config.yaml
d_model: 128
activation: "geglu"
init_std_router: 0.0116
norm_eps: 1e-06
tie_embeddings: true
beta1: 0.9
Below are experts of layer 4 (counted from 0) of a mixture-of-experts language model. Rows are named router (the router's row for the expert), down (a neuron's output weights, with its number) and show model dimensions 0-127. Each number is 128 + 32 x the weight over its row's rms, rounded and kept within 0 to 255.
Before each expert's rows: a language model's description of what the expert responds to. This comes from a sample of Wikipedia text that the model never trained on.

# expert 54
Numbers in tables. Whole numbers followed by a space in tables and scores, such as 10, 27, 1–0, before a | divider.
router [ 88 183 148  89 151 146 130 156 145  92 124 104 107 152 164 149 103 112 106 132 119 120 108 116 112 181  75 139 128 141 107 103 130 164 129 181  99 126 235 106 144 112 113 191 119 146 115 133 146 126 144 160 158 120 120 140  90 193 142 128 218 134 112 110 181 164 120 131 109 110 135 183  90  90  94 171 148 127  89 150  74 162  97 138 157 121 107 179 150 160 211 122 155 110 133 167 141 148  88  90 126 158 134 143 129 126 106 142 115 153 141 111 204 149  67 128 112 201  98 142  63 178 113  86 148 131 106 124]
down3 [133 131 132 148 177  63 138  97  62  75  71 128 135 115 128  67 145 133  82  97 158 120 121 170 153 153 139  60 160 115 122 134  87 127 127 106 118 159 164 137 130 183 142 118 128 143 142 120 128  63 145 142  94  54 139 121 142 124  92 126 112 113  91 108 115 123 122 147 116 173 146 147 164 116 126 122 160  89  81 112 120 185 170 119 143 141 179 200 151 113 107  81 121 135 125 135  21 126  93  74 144 119 104 135  84 138  71 179 118 180 154 142 135 139 133 119 154 107  94 125 158 148 122  88 108  29 126 157]
down4 [ 59 187 162 119 131 173 123 127  97 117 104 132 169  89 177 109 134  68 160  72  69 152 117 105 135 100 136 172 100 152 154 114 131 139 102  81  88 117 156 133  89 164 140 140 114  80 133  95 120 132  82  91 127 185 102 160 123 140 109 122 152 169  82 146  97 137 104  91  98  79 106 193 127 178 127 164 118 138 194  96 102 111 151 115 116 181 182 153 123 133 129  79  68 182 122 163 156 127 150 131  92 116 151  94 177 120 111 103 161 158 150 166  81 154  73 104  92 136 127 129  87 121  99 134 132 202  87 128]
down5 [134 101 207 127 160 178 141 127 163 118 144 108 114 156 156 136 109 151 104 111 158  94  92 144 133 132  66 123 121 124 187  70 111 127 129 178  65 135 124 153 126 114 140 109  98 109  99 145 111 153 157 120 147 118 136 161 170 139 205 106 180 113 102 154  87 180 108 103 156  92 115 134 128 112 121 162 128 164  84 104 122 157 127 150 138 124 147  73 106 152  93 154 135 155 163 152 131 102 161  98 160  82  57 203 177  85 129 211 160 125 144 105 143  99 137  90  84 195 150  58 107 110  86 131  94 177 138 145]
down6 [134 117 122 115 116 138 100 133  86 132 127 125  86 168  78 155 156 106  87 130  78 107 158 107 137 112   0 150 181  90  94 119 172 163 144 112 155 113 141 163 138  62 142 160 122 115  88  97  81 112 146 105 142  96 135 110  89 134  93  72 150 118 126 154 148 101 158 130 122 145 161 118 178 112 153 103 116 190 110  94 152  71 142  92 158 132 171 139 165 169  67  83 140 133 110 144 133  99 129 124  91 138 132 108 111  99 125 155 114  91  99  90 162  76 166 107  75 114 128 126 235 161 146 168  92 129 154 148]
down7 [158 108  49 114 106 125  69 159 165 174 141 126 128 141 122 138 115 126 110 127  90 133 205 140 110 124 118  81 134 117 142 134 175 127 173 102 120 148  92 119 121 140 162  85 141 152 151 123 140 152 110 146 109 117 133 142  72 103  79 145 104  85  69 148  94  84  77  68  66 192 187  66  97 118 176 154 196 150 176 120 115  68 122 117 130 157 106 115 170 129 127 149 130 139 145 133 158 128 106 150 115  90 106 126 164 181 125 107 126  61  68 113  65 161 119  77 140 149  94 139 152 143 143  85 169 154 156  95]
down8 [110 178 121 142 133 124 123 118 112  66  66 121 118  95 132 126 109  98  95 158 162 162 140 127 183  69 107 156 121 112 133 103 172 117  61  93 126 156 125 153 125 127 173 192  93 134 169 125 114  69 180 114 128 147 141 124  87 183  84 101  75 122 111 165 142 146  42 126 119 138 126 113 113 119 129 121 108 114 120 143 120 108 108 102 183 105 153 175 128 156  80 117 126 126  80  56 126  98 101 125 181 198 142 102 109  52 137 166 127 112 148 138 152 105 113 135 126 206 143 174 110 117 140 187 158  66 167 136]
down9 [148 128 133 181 141 125 117 129  99 128 198 107 169 140  81 136 113  94  58 121 137 163 155 140 178 140 156 150 143  69  57 155 137  76 187 131  90 121  99  69 146 118 116  84 116 138 153 112 133 173 107 162  97 151 133  94 130 163  74  99 166 102 128 120 120 105 107 154 130 145  89 108 132 144 170 159 126 138 117 100 126 171 116 176 220 130 188 127 133 101 124  68 161 124 123 179 137 160 120 134 131 113  86 143 164 189 139 119 117 126 118 149 133 134 153  85 113 176 196 114 118  96  27 113 106 103 108  92]
down10 [127 155 118 105 178 154  91 173  97 151  89  59 119 126 157 136 126  81 180 128  25 134  92 111  75 141 126 108  83 165 126 143 161 164  85 115 119 137 175 134  81 136 156 132 143 161 177 100 144 201 162 148 104 151 116  52 151  94 112 159  95 183 173  73 107  99 157 134  83 129 133 160 124 183 132 134  92 145 103 190 123 120 132 128 109 126 152 137 206 179 126 141 106 158  96  96 154 145 158 125 140 128  98 153 106 112 120  73 148 190 152 128 109 152 122 145 103 125  70 156 130 119 159 145 139 163 119 158]
down11 [130 202 128 141 127 120 128 134 111 118 193  96 113  98  90 112 211 106  88 191 156 127 169 118 131 163 198 149 116 112 115 122  58 110 158  81 120  76 108 155 164 148 184 117 157  74 140 123 150 147 130 101 131 143 136 144 115  75  82 154 150 153 107 205 126 189  99  67 183 122 157  98 101 140 122 152 165 109 172 130 113  85 114 167 135 111 151  85 117 134 141 137 138  83 160 100 191 153 145 105 173 127  98 171 151 131 114 132 154 147  75 112 123 129  98  85 124 133 126 113 126  86 152 104 153 190 177  99]
down12 [123 108 138  96 123 130 137 154 116 168  85 179 124  82 139 165 100  95 124  91  75 107 133 239  92 110 153 156 135 128 202 142 156  95 177 107 134 123 164 131 103 124 145  66 142 136  81  74 129 141 125 136 115 105  95 122  89 112 117  73  89 157  96 105 111 162 156 160 160 171  39 176 158  88 137 122 113  87 167 144 177 112 157 164 107 144 130 124 156 133 121 140 141 171 176 119  87 116 110 161  79 143 173 166 103 142 133 204  85 179 129 160 105  91 147 142 156 107  96 130  89 128 140 106 110  91 152 142]
down13 [157 112 164  88  78 140 101 138 160 127 168 188 130  89 175 131 108 122 110 139  78 106 120 111  72 162 122 119 136 126 108 106 153 150  90 160 131 189 104 136 174 142  82 153 171 126 178 135 174 134 129 110 137 152 141  99 101  88 137 124 151 138 114 102 197  68 135 160 138 151 188 125 176 140 131 103 126 170 129 123 121 135 141 179 169 143  49 163 152 136 116 152 107  53  70 191 128 114 105 155 143 144 176  81 114 169 106 127 118  77 161 132  99 142  77 115  80  84 149 148  82 206 148 123 122 116  76 127]
down14 [137 121 138 138  97 108 131 142 128 111 205 132  99 134 137 132 134  83 121 123 110  59 102 148 102 102 112 101 155 145  84  74 190 206  97 143 172 174 134 143 151  94 147 126 115  62 132 171 134 107 113 153  77 188 119 115 123 126 119 138 144 157 121 161 130 113 159 102  77 172 150 102 174 125 166 153 129 130  70  75 113  70 139  26 120 193 101  84 144 118 119 148 135  79  82 147 128 106 137  89 168 120 125 104 129 140 117 157 134 172 142  90 173 120 150 129 116 171 161 169  96  99  57 147 108 115  83 141]

# expert 59
Political parties and election tables. Party names (Democratic, Republican, Labour), country names and numbers in election results tables and political biographies.
router [145 205 134 149 149 129 127 176 112 133 157 126 133 143 115 142  86 113  90 107 111 176  98 124 185 135 109 122 115  93  83 172  61 164 158 149 147 115 189  73 112 114 120 168 150 163 120 147 108 108 133 133 151 154  77 107 152 134 141 111 169 125  91 124 119 144 168 161 149 115 121 180  98 116 131 178 139 139 165 134  94 193 144 175 116 109 114 231 155 148 201  89 183 148 141 166 116 173 100 101  91 145 158 149 131 145 114  70 130 105 132 144 128 157  51 144 113 175 155 192 129 154 107 131 191 142 151 107]
down3 [134 110 116 111 164 110 156 129 136 114 137 131  88 110 177 133 152 190 184 100 179 113 147 117 127 160  66 137 127 113 119 144 119 141 105 116 140 137 157 113 139 132 157 136 153 142 159 133 113 111 154 184 110 136 103 176 121 148 146 123 116 110 123 198 113 114 186  96 165  79 131 146 182 101 125 153 158 137 108 123 136  79 192 123 135 138 138 121  76  86  60 157 135 105  98  77 110 109 146  71 113 132 133 122  75 178 159 107 116 140 238  91  54  94 139 176 149 134  73 194 152 141 182 123 127 161 105 193]
down4 [136 143 114 134  66 116  39 144 128 111 164 128 127  93 171 185 114  93  87 111 126  72 107 126 111 118 133  69  98 148  71 112 127  95 113 121 119  81 179 178 193 137 120 159 133 155 146 109 155 142  56 155 171  92 177 171 122 140 167  93 134 153 149 112 112 146 115  77 146 114 123  99 152 131 100  90  99 189  81 189 133 148 172 135 112 107 159 145 131 150  59 147 130  71 161 111 127 117 172  69 129 110 183 115 161 103 140 115 102 160 164 129  94 147  72  98 107 142 117 184 104 133 108 151  84 142  95 116]
down5 [145 110 154 135  97 109 104  80 119  55 100 149  53 148 150 124 171 149 201 187  79 130 123 134 173 109 156 116 119 174 132 140 121 132 137 135 181 140 110 176 132 116 160  80  66 101  85 109 145 170 145  74 133 123 120 101 170 149 128 127 129 145 105 193 100 172  82  69 114 150 124 119  93  89  78 136 181 107 144 145 154 118 124 107 131  93 126 156 229  54  75 140 107 124 150 129  69 147 144 125 117 107 120 127 146 153 204 147 121 126 173 152 101 102 161  77 121 159 141 107 113 110 143 129 119 124 150 131]
down6 [ 92 114 155 164 170 172 105  82 147  38  45 164 108 157 120 136  88 163 147 120 116  69 112 123 101  90  82 109 130 115 161 105 122 131  93 138 106 122 103 198 159  91 134 100 136  93 145 138 192 164 137 114  79 138 143  95  99  98 126 110 138  94 100 120 105 147  81  99 167 189 149  94 101 139 127 165  95 109 136 108 120 141 142 124 143  73 117  94 150 129 121 157 149 147 196 148 171 109  85 185 119 141 123  77 168 129  93 212 117  66 126 151 144 107 123 120  97 122 129  78 128  95 136 168 181 112  99 161]
down7 [127 120  97 161 128 122 142 136 120 123 109  99  93 121 176  91 114 188 106 140 113 150 156 156 139 137 139 123 167 114 148 218 193 139 123 129 123 103  89 160 128  58 103  93 181  75  95 168 144 120 127 113 201 104 150 142 117 176 108 112 154 146 139 104 134 109 109 105 119 110 183 107 132  57  96 150 107 170 184  94 153 122 169 161 189 151 175 146 111 140 134 150 133 175 100 106 110 143 128 109 145 146 145  69 161 129 122 143 116 173  78 133 198  84 159 127 114 157  78 134  73 115 155  63  53 148 155 123]
down8 [142 122 136  90  76 122 149 116 107 123 153 154  58 162 106 127 159 143 176  50 113 158  87 110 105 119 193 132 111  68 126  92 160 213 136 120  99 146 159 107 106 132  83 118 133 128  85 126 149  87 151 112 132 158 113 124 131 121  87 123 130  90 179 102 142 193 146 126  97 120 104 195 167 118 100  66 113 144 125 155 145 142 152 126 141 127 122  69 139 137 149 122 116 154  83 121  94 113 100 205 141 108  38 136 136  94 207 146 137 176 113 121 109  83 145  72 169 136  56 127 139 125 141 136 162 118  94 123]
down9 [ 90 139 135  99 155  94 178  85  75 104 152 171 104  97 151  95 128 192 162 130  69 144 141 128 130 138 131 134  81 160 185 104 127 112  99 146 119 150 155 155  55 106 139  75 120  78 137 182 130 117 101 129 131 101 186 123 147 151 119 116 118 117 159 139 113 112 128 119 177  95 162 126 148 103 126 125 123  73 162 157  90  80 110  61 113 156 165  98 113 168 139 123 102 124 196 138 195 103 156 111 207 124 109 136 146 131 174 111  92 177 140 119 137  89 207 181  81 189 116  98  91 111 146 108 110 133 130 166]
down10 [ 87 161  97 199 182 113 121 149 185 106 169 126 117 120  97 101 141 148  93 101  98 176 108 158 120 128 161 118 110 218 171 160 104 107 108 136 130 163 152 162 172 167 122 133  86 130 139 169 124 156 131 147 181 108 136 119 156 118 153 151 148 150 130 161 123 151 176 145 164 120 154 103 186 116 146 135 115 159 175  73 125 154 161  56  93 103  93 115 150 121 132  96 150  65  79  36 100 124 172 144  96  70  94 135  97 167 151 132  86 130  94 119 152 145  72 101 173 173 129 132 114 109  91 149 133 155  97 157]
down11 [134  94  97  92 132 163 101  93  88  62 111 124 138 120  90 130 117 160 223 158 161 119  58 139 126  95 137 140 130 123 166 130 229 205 131 159 127  69 105 135 103 124  69 144 145 142 130 140 124 116 127  77  82 100  86 133 119  82 126 149 127 143 117  99 139 169 137 127 126 126 137 172 138 114  82 164 150 112 138 164 138  61 145 107 113  61  96 156 184 116 127 114 147  86 116 187 113 101  94 124 109 110 121 172 175  71  96 133 144 132 142 145 123  92  69  70 128 107 171 123 110  88 155 135 119 103  89 102]
down12 [ 99 111 129 118 135 115 142 121 221 172 136 142  88 131 158  86 166 107 127  87 141 157 110 134 203 130  90 149 184 136 128  71 129 175 139 143 141 153 110 110 119 149 111 134 129 141  75 125 101 138 173  93 131 142 134 156 151  98 125  99  73 178  91 125 148 205 117 120 153 126 171 194 134 146 161 114  65  70 135 164 103 102 132 135  62 126  72 184 114 136 124 129  93 116 136 104 139 120 129 125 105 141 197 111  98 162 136 103 135 118 101 151 152  50  76 116 133 100 185 115 125 146 142  74  59  86 130  88]
down13 [105 173  82  91 129 179 147 100 130 175 121 108 125 140 115 121 158 131 104 127 177 142 128 110  95 114 118 140 126 120 151 110  55 209 134 179 136  92 145  81  96 154 140 114 100  74 106 187 108 126 140 119 122  98 136 158 195 142 181 149 100 106 129 124 134  94  92  92 196 148 142 133 146 149 135  63 156 125 122 102 108 118 125 133 126  96  39 131  68  95 129 111 114 143 101 229 110 156 187 143 123 163  88 142 145 157 110  83 150 140 157 151 173 121 115 152  92 164 100 146 100 111  54 117 128 178 144  94]
down14 [137 121  96 135 152 109 126  68 100 155 109 161 102 152 125 186 147 130 130 141  87 141 118  69  95 167 124 152  39 191 133 157 141  89 169 177 154 128 119 159 101 129 110  68 150 100 123 105  88 144  69 117 148  90 137 136 139  73 115  57 185 135  63 155 104 103  95 114 121 160 108 179 117 118 105  98 125 124 173 117 101 134 120  81 128 101 106 126 177 139  78 111 149 160 103 163 229 182  97 125 120  97 180 141 137 131 100 176 135 151  99 161 154 142 115  87 136 162 157 146 125 133  86 163 162 130 111  91]

# expert 33
People and occupations. He, She and who, plus occupation and title nouns in biographies, e.g. attorney, philosopher, dancer, Minister of Economy.
router [137 187 142  91 109  96 145 210 134 129 133 164 101 136 144 133  89 134 115 100 103 127 145 135 182 120  60 158 128 124 106 154  92 151 158 139  65 168 158  95  95 145 120 190 172 156 122 102 178 112 138 183 150 117  52 134 176 167 139 136 164 119  98 155 110 178 133 119 132  92 126 166 143 121 159 138  87 175 137 128 114 202 105 155 142 113 120 202  95 139 144 136 138 137 142 158 167 120 107 186 127 112 119 151 146  92 149 143 149 114 134 151 113  56 107  88 163 173 104 199  46 132 129 115 163 157  87 118]
down10 [120 191  92 166 106 154 101  99  62 158  98 124  94 120 139  87 174 129 151 130 170 131  90 109 170 166 116 158 118 109  79  78 197  35 128 125 139 126 145 119 152 174 129 120 129 115 140  94 151 137 121 131 169 121  88  74 198 118 159 146  84 166 107  98  93 136 109 108 108 133 103 122  86 144 121 114 145 113 133 160 108 152  87 158 113 104 142 114  93 208 158  83  56 104 176  81 117  96 133  79 145  94  88 109 175 122  93 134 132 135 116 122 122 143 104 109 119 164 166  96 154  79 149 182 188 103 134  93]
down11 [108  98 197  84  96 108 171 134 125 138 128 121 161 161 142  96 113  95  90 116 127 104 171 130  74 134 140 109 156 119 157 126 102 103 137 149 137 143 208 125 149 134 159 158 131 134 143 176 128 136 128 161 197 168 131  72 120 113 161 144 125 121  80 178 133 143  87 181  44 104 113  75  92  57 173 121  83 159 103  47 153 125 106 108  80 111 144 143 109  76 165 123 126 108  95  78 168 121  79  83 141 109 156  79 138 101 107 102 172  84 126 138 180 136  89 121 124 153 136  71 124 148 137 148  82 151 133 115]
down12 [126 135 144 146 178  66 111 138 112 127  79 142  97  92 165  72 124  67 172 132 116  66  99 101 103  88 127 115 148 159 167 146 179 164 191  85 141 136  85 186 156 139 135 108 106 127 189 179  79 112 153 101 122 162 130 134 134 140  78 138 137 127 110 118 214 130 131 155 147 114 118  79 101 102 137 110 112 168 144 121 106 142 153 143  90 161 140  78 143 145 157 137 167  77 136  69 110 152 101 167 177 108 109 107 134  57 145 111  94 129 127 102 154 158  69 138 123 119 116 199 121  93 166 134 195 142 175 116]
down13 [112 123  90  94  97 100 102 177 138 128 118 137 101  88  98 114 152 126 138 135 116  55 139 156 122  66 121 124  91 180  57 111 116 156 152 112 128 117 117 135 107 123  92 188 173 115 171  87 145 153 107 134 131 146 130 105 129 152 170  95 119 123 135 157 182 167  64 138  98  79 130 136 121 213 190 109  71 170 138 107 144 114 129  99 181 119 123 168 155 163 110 179 143 144 153 122 118 128  94 164 176 112 160 160 142 130 105 135 148 106 121 120 172  64  24 166 139 124  70 174  89  81  91 135 138 131 136 124]
down14 [106 112 121 153 114 161 134 157 167 139 140 137 136 141 148 198 111 155 166 137 107  66 144 126 110 102 123 107 141 134 134 144 112 119 130 131 109 154 194 163 143 152  86 137 156 135 138 115 129 122 141 130 124 104 142 119 136 156 152 161 162 189 150 109 100 150  67 131 161 122  88 142 163 188 152 126 135 129  48  99 100 145  60 110 131 140  95  95 157 183  89 161  96 136  44 146 117 123 144 152 131 152  91 123 150 153 180 127 137 100 161 136 120 187 169 101 149 125  73 144  42 165  29 126 126 116  50 188]
down15 [129 104 152 151 175 158  92 103  93 133 121 151 155  80 106 147 174 144 133 127 164  95 118 184 170 194 191 170 158  87 119 111 116  95 221 151 139 115  81 192 130 162  73 129 105 170 141 119 197 133 154 168 125 131 170  86 101  80 120  91 142 151 152 133 112 103 151 132  87 107 119 134 117  56  63 141 141 179 164 128 134 146 159 162  98 147 130 153 157  85 112 161 156 170 113 194 139 142 133 179 102 131 131 130 152 118 101  97 167  97  95  94  84 154 130 114 116 141  51 122 110 124  98 112 123  98 133 106]
down16 [126 148 120 186 118 186  93 107 155 108 113 110 152  98 120 113 140  86 147 110  81  82 133  85  84 123 144 101 161 120 132 123  97 110  96  79 127 131 155 186 140 109 125  79 131 141 168 128  75 112 171 119 104 109 178 100  78 105  83 166 138 161 172 120  69 129 146 152 154 102 156  58 105 103 155 123 164  99 165 180 101 110 170 144 109 133 118  69 121 153 106  96 101 169 114  55 102 109 128 162 130 117  84 170 150 161 174  84 156 115 104 185 103 188 148 201 138 121 150 114  90 157 136 179  90  85 121 168]
down17 [101  81 132 133 145 101 147 172 121 100 153 158  72 170  98 139 166 118 131 127  76 164 156 146 122  82  84 112 134 137 189 108 143 119 117 118 141 120 127 126 112 119 120 184 127  96 139 151 134 153  69 105  90 128 102 203  81 177 125 161  98 180 102  90 155 106 146  92  82 143 164 174 135 171 188 121 108 143  92 160 133 173 141  30 130 164 109 112 116 172 126 100 124 103 173 123 131 124 106 138 124 133 128 163 111 131 184  90 124  89 189 169 155  90  21 117 117 103 128 168 109 106 100 139 109 142  81 105]
down18 [ 57  94 136 131 152  85 127 174 146 112 140 150 117  79 164 118 151 161 152 128 114 169  94 163 139 134 135 111  67 122 138 110  46  98 136 137 157 146 120 121 135 143 113 175 164  90 126  92 191 120 163 145 155  92 134 167  99 118 146 119 149 212 175 157 108 144 190 123 153 106 127 169 110 121 103 107 145 163 147 126 113 135 160  86 134 141 103 155 109 109 188 200 137 192 149 107  79 116 121 135  33 123 111 155  99 119 105  67 128 122 198 110 165 110 110 113 157 141  61 144 126  84  81 136 128 137 171 117]
down19 [ 79 126  90 103 127 118 131 111  90 163 182 112 122  91 114 117 139  88 151 153 163 152 110  90 178 172  98 110  40  89 121 117 191 197 122 118 111 131  88 108  99  85 134 145 177 157 131 107 118 148 128 118 127  72 114 129 103 125 108 179 105 128 131 142 125 144 160  77  99 117 115 127 105 137  90 145 155  39  90 136  81  59 136 134  94 143  96 177 107 163 106 142 117 140 132 219  73 127 140 112  62 130 147 152 147  92 148 161 125 133  72  87 167 139 106 130 142 130  73 120 147  89 174  96 143  92  89 116]
down20 [ 90 147 118 118 128  83 170 130 155 194 135 132 128 141 165 153 175 141 112 153 171 151 162 124 158 154 116 103 114 108  76  85 112  93 100 189  77 108 179  82 160 116  76 187  88 125 127 106 135  48 135 157 141 155 121 123 133 102 131 155 130 122 155  30 161 117 152 106  91 130 131 141 125 115 158 143 145 114 111 109 106 142 124  73  96 104  75 155 136 120 148 137  83 112 160  88 121 122 255 135 113 153  86 135 106  90  78 137 113 133  96 116 154 115  95  61 182 148 127 156 109 139 117 109 117 139 138 136]
down21 [114 110 152 165  84 152 159 119 137 127 181 151 141 134  66 150  95 147 124 160 119 118 121  34  99 164 148  91 178 140  77 103 121 110 135 111  78  91 201 160 177  73 103 115 136 104  90 112 106 105 140 127 151 142 164  72 114 158  84  33 125 111 140  81 139 132 137 126 145  87  84 101 136  97  91 166 123 118 152 170  98 127 120  79 129  85 160 141 123 138  97  51  91 135 150 144 165 157 152 140 110 107 132 110 137  74 118 120 141 187 113 127 105 160  84 144 174 138 134 151  88 173 135  89 175 104 173 102]

# expert 22
Institution and title nouns. Word-final nouns and suffixes ending names and titles, such as Cup, University, Center, Award, study, development, and -ation, often in tables.
router [132 221 123  96 132 165 107 135 106 108  92 122 129 169 157 122  38 142 103 120 102 112  47  99 125 170 101 137  99 108 101 165 125 177 125 194 125 139 173 124 131 138  90 190 136 118 127  78 150 122 120 164 154 196 121 121 172 182 136 143 150 132 149 133 156 141 137  73 114 125 174 152  77 126 111 146 181 154 142 140  53 213  98 167 177  86 114 142  97  84 164 147 154 143 199 129 135 154 104 132 136 149 158  96 156 137  98 124 136 104 129 132 141 138  85 147 135 158 115 145  77 143 119 117 188 138 121 136]
down10 [105 138 166 130 104 105 184 136 125 122  92 170 104 120  95 139  92 166 116  87 139  91 151  80 157 142  74 186 104 138 109 154 135 158 225 147  86  79  74 116 107 101 125 101 130 206 103  99 119 126 111 178 185 139  94 154 121  82  95 138 186  50 126 143 141 138 131 120 123 117 151 109 123 106 118 119 117 150  92 135 169 127 143  75  85 116 132 115 144 180  83  54  97 148 110 165  97 114  84 134 181 147 146 172 155  97 172 154 124 122 163 149 130 124 192 114  94 140 152 135 128 162 121 141 101 134 188 175]
down11 [124 152 143 104 137 144  90  98 165 107 132  96  84  60 141 167 145 115  98  89 151 190 132 100 111 178 150 130 152 138 138 168 163 157 155 142 176 153 175 104 173 160 128 175 129 129 138 164  92  90 133 177 173 117 135 138 186 116 139 127  80  77 125 131 139 144 104 137  79 111 136 124 164 151 174 156 142 147 135 115 169 123 187 154 149 104 118 132 145 109  55 177 108 131 148 161 179 120  75 101  95 156 178 205 144 167  93 139 150 129  99  68 126 148  80 134 174 173 110 145 125  48 151 117 146  72 121 169]
down12 [ 96  87 153 135 147 125 138 160 148 133 161 155  99 104 150 165 110 174 171 126  82  70 114 117  69  94 119 133 104 198  98 128 180 118 101 104 144  72 132 130 165 123 112  41 121 172 112 132  92 127 111 121  57 105  98 117 106 119 118 155  92 127 101 158 179 122 167 183 114 193  94 114 109 172 132 118 102 169  75 154 183 135 172 108 143 105 126 214 174 142 129  98 139 120  84 130 152 135 124 155 105 113 119 141 175 130 108 131 148 138 169  86 140  88 227 131 137 133 146  91 155 158 121 103 145  85 160 128]
down13 [181 131  60 108  83 138 119 126 127 160 122 120 122 132  81 151 122  98 133 101  56 206  85 165 107 138 112 133  89 111 155 142  79 133 161 108 147 158 116 121 147 100  70 225 149  88 113 131 164 143 179 139 165  52 133  91 165 139 146 150 146 146 139 160 166 109 134 155 129  97 118 171 141 146 142 144 124 125 152 126 149  85 135 100 131 140 108 119 136 101 101 109  91 112 129 186 148 137  84 108  89 102 110  82 174 181 114 108 140  93 129 164 115 104   0 117 170 115 136 106 147 134 179 122 124 142 121  88]
down14 [104 173 118 163 147  83 133 135 141  89 156 131 152  96 108 128 126 168  76 118 157  86 168 109 149 153 129 176 125 120 141 103 112 154 127 132 112 162  86 137 142 114 139 143 168 164 126 150 109 161 176  95  96  75 117  85 116 105 162 142 178 107 187  80 152 104  84  86  97  97 164 133 158 114  77 115  94 179  94 116 111 143 148 143 126  98 106 112 182  97 103 124 132 201 106 167  98 122  92 161 199 146  25 146 180 103 155 112 143 163 104  73 181 112 138 121 105 160  37 117 118 152  90 112 132  96 138 131]
down15 [151  66 203 110 150 100 119 109  87 134 128 165 110 161  99 126 110 113 150 100 114 141 130 132 148 148 158 105  76  86 162 150 131 136 108 161 165 125 109  88 157 103 128  14 115 105  63 129 116 123 153 194  78 109 151  88  91 103  92 101 150 185  76 123 135 107 156 149 175 114 150 150 116 127 127 104  89 146 134 157 136 130 170 102 135  94 147 125 158 198 146 147  92 148 179  73 129 121 100 161 114  97 190  56 138 148 118 117 103 141  70 155 146  96 161 135 120 181 126 146  82 114 104 119 101  71 117 167]
down16 [ 86 141 181 140 137 167 167 161  91 117  98 124  93 141 168  72 135 131 166 107  79 103 138 185  96 163 120 155 150 139 169 118  67 113 188 130 111 139 179 113 113 170 122 132 131 134  84 118 131 178 104 148 117 113 151 146 113  97 126  81 159 141 142 146 121 206 107 184 155  85 133 109 115  56  94 132 125  72  86 149 149 115 140 121 132 124 141  87  79 127  91 117 180 117 153 157 180 139 156 111  56  53  62 190 125 163 114 190 161  94 151 129 128 148 130  96 116 109 124 153 128 109  83 104  97 139 124  81]
down17 [142 135 107 132 115 133 151  85 121 144 145 161  67 121  50 141 150 148 103 100  94 178 116 123 121 196  62 166 156 121 121 162 119 127 128 133 158 113 115 150 179 114 118 225 124  79  90  97 142  98 146 115  87  81 116 168  84 158 126 122 107 157 140 144 169 147 123 109  50 119  78 159 123  89 148 143 137 193  72 128 137 148 192 187 144 127 178  92 145 117 107 109  62 175 142 125 106 112  96  93 169 164 148 177 142 165 118 172 122 147 106 149  97 108  84 157 129 135 118 112 111 125 133  93 118 180 102  86]
down18 [120 171  96 134 121 153 156  93 129  61 185 109 111  97 109 152 124 103  85 179 130 108 144 151  61 200 129 139 150 111 167 103 102 121 148 122  73 169 157  92 153 160 110 183  90 163 143 139 170  76 100 122 122 136 153 126 177 161 177 166 100 154 147 226 156  83 154 177  67 158  98 102 125 153  99 173 183 154 142 167 146 136 101 110 112 157 127 104 124 100 167 133  90  78 154 133 112 171 128 129 103 107 119 126 107 140  60 199 141 116 115 104  85 128  99  86 144 139 135 100 123  92 137 161 114 136 161 149]
down19 [108 130 108 166 180 145 102 151 103 120 107 205 173 130 154 164 101 135 147 113 135 149 152 151 132 115 163 172 120 134 177 158 119  84  60  94 140 106 128 137 140  54  85  62 159 131  83 135 113 124  77  72 115  98  96 142 128 122 156 151 121  69 132 153 123 132 194 170 126 105 107 178 118  83 130  63 132 136  98 100 140 179 133 121  87 120 202  95  46  94 113 120 126 112 107 160 125 168 106 133 116 149 162 136 149 125 160 136  98  61 166 109 171 149 173 152 136 175 135 127 111  75 103 111  69 116 111 136]
down20 [120 154 134 110 125 137 115 125 124 140  92 129 139  89  94 139 109 143 114  76 103 122 119 146 112 133 111 113 144 120 104 166 136 130 119 152  91 143 136 148 124 171  74 250 172 128 129 114  85 118 105 107 137 113 123 167 168 156 180 127 131 192 178 143 128 212 102 101 119 112 110 141 134 175  87 149 189 131 129 161  94 187 191 151  84 168 142  95  93 161 166 108 107 133 136 136 149 120  62  59 164 160 134  98 119 139 100 128 154  91 180 136 145 120  18 106 111 144 144 115 130 133 110  93 142  96  97  75]
down21 [164 105  96 110 142 119 158 139  98 142 108  78 167 154 153  47 210 120 152 127 137 159 113  95 121 101 147 125  78 146 142 113  82  72 173 155 104 168  68 154 148 136 109  73 115  96 136  88 132  57 121 106 101 119 156 175 121 173 115  89 140 180 106 114  85 147 131 138  43 121 102  80 107 134 154  94 133 120 114 123 199  98  93 183 111 144  86 126  96  70 117 130  77 123 128 144 104 136 133 125 162 107 113 137 118  91 114 153 130 169  95  78 101 129 163 109 195 137 117 135 119  96 186 126 146 137  64 137]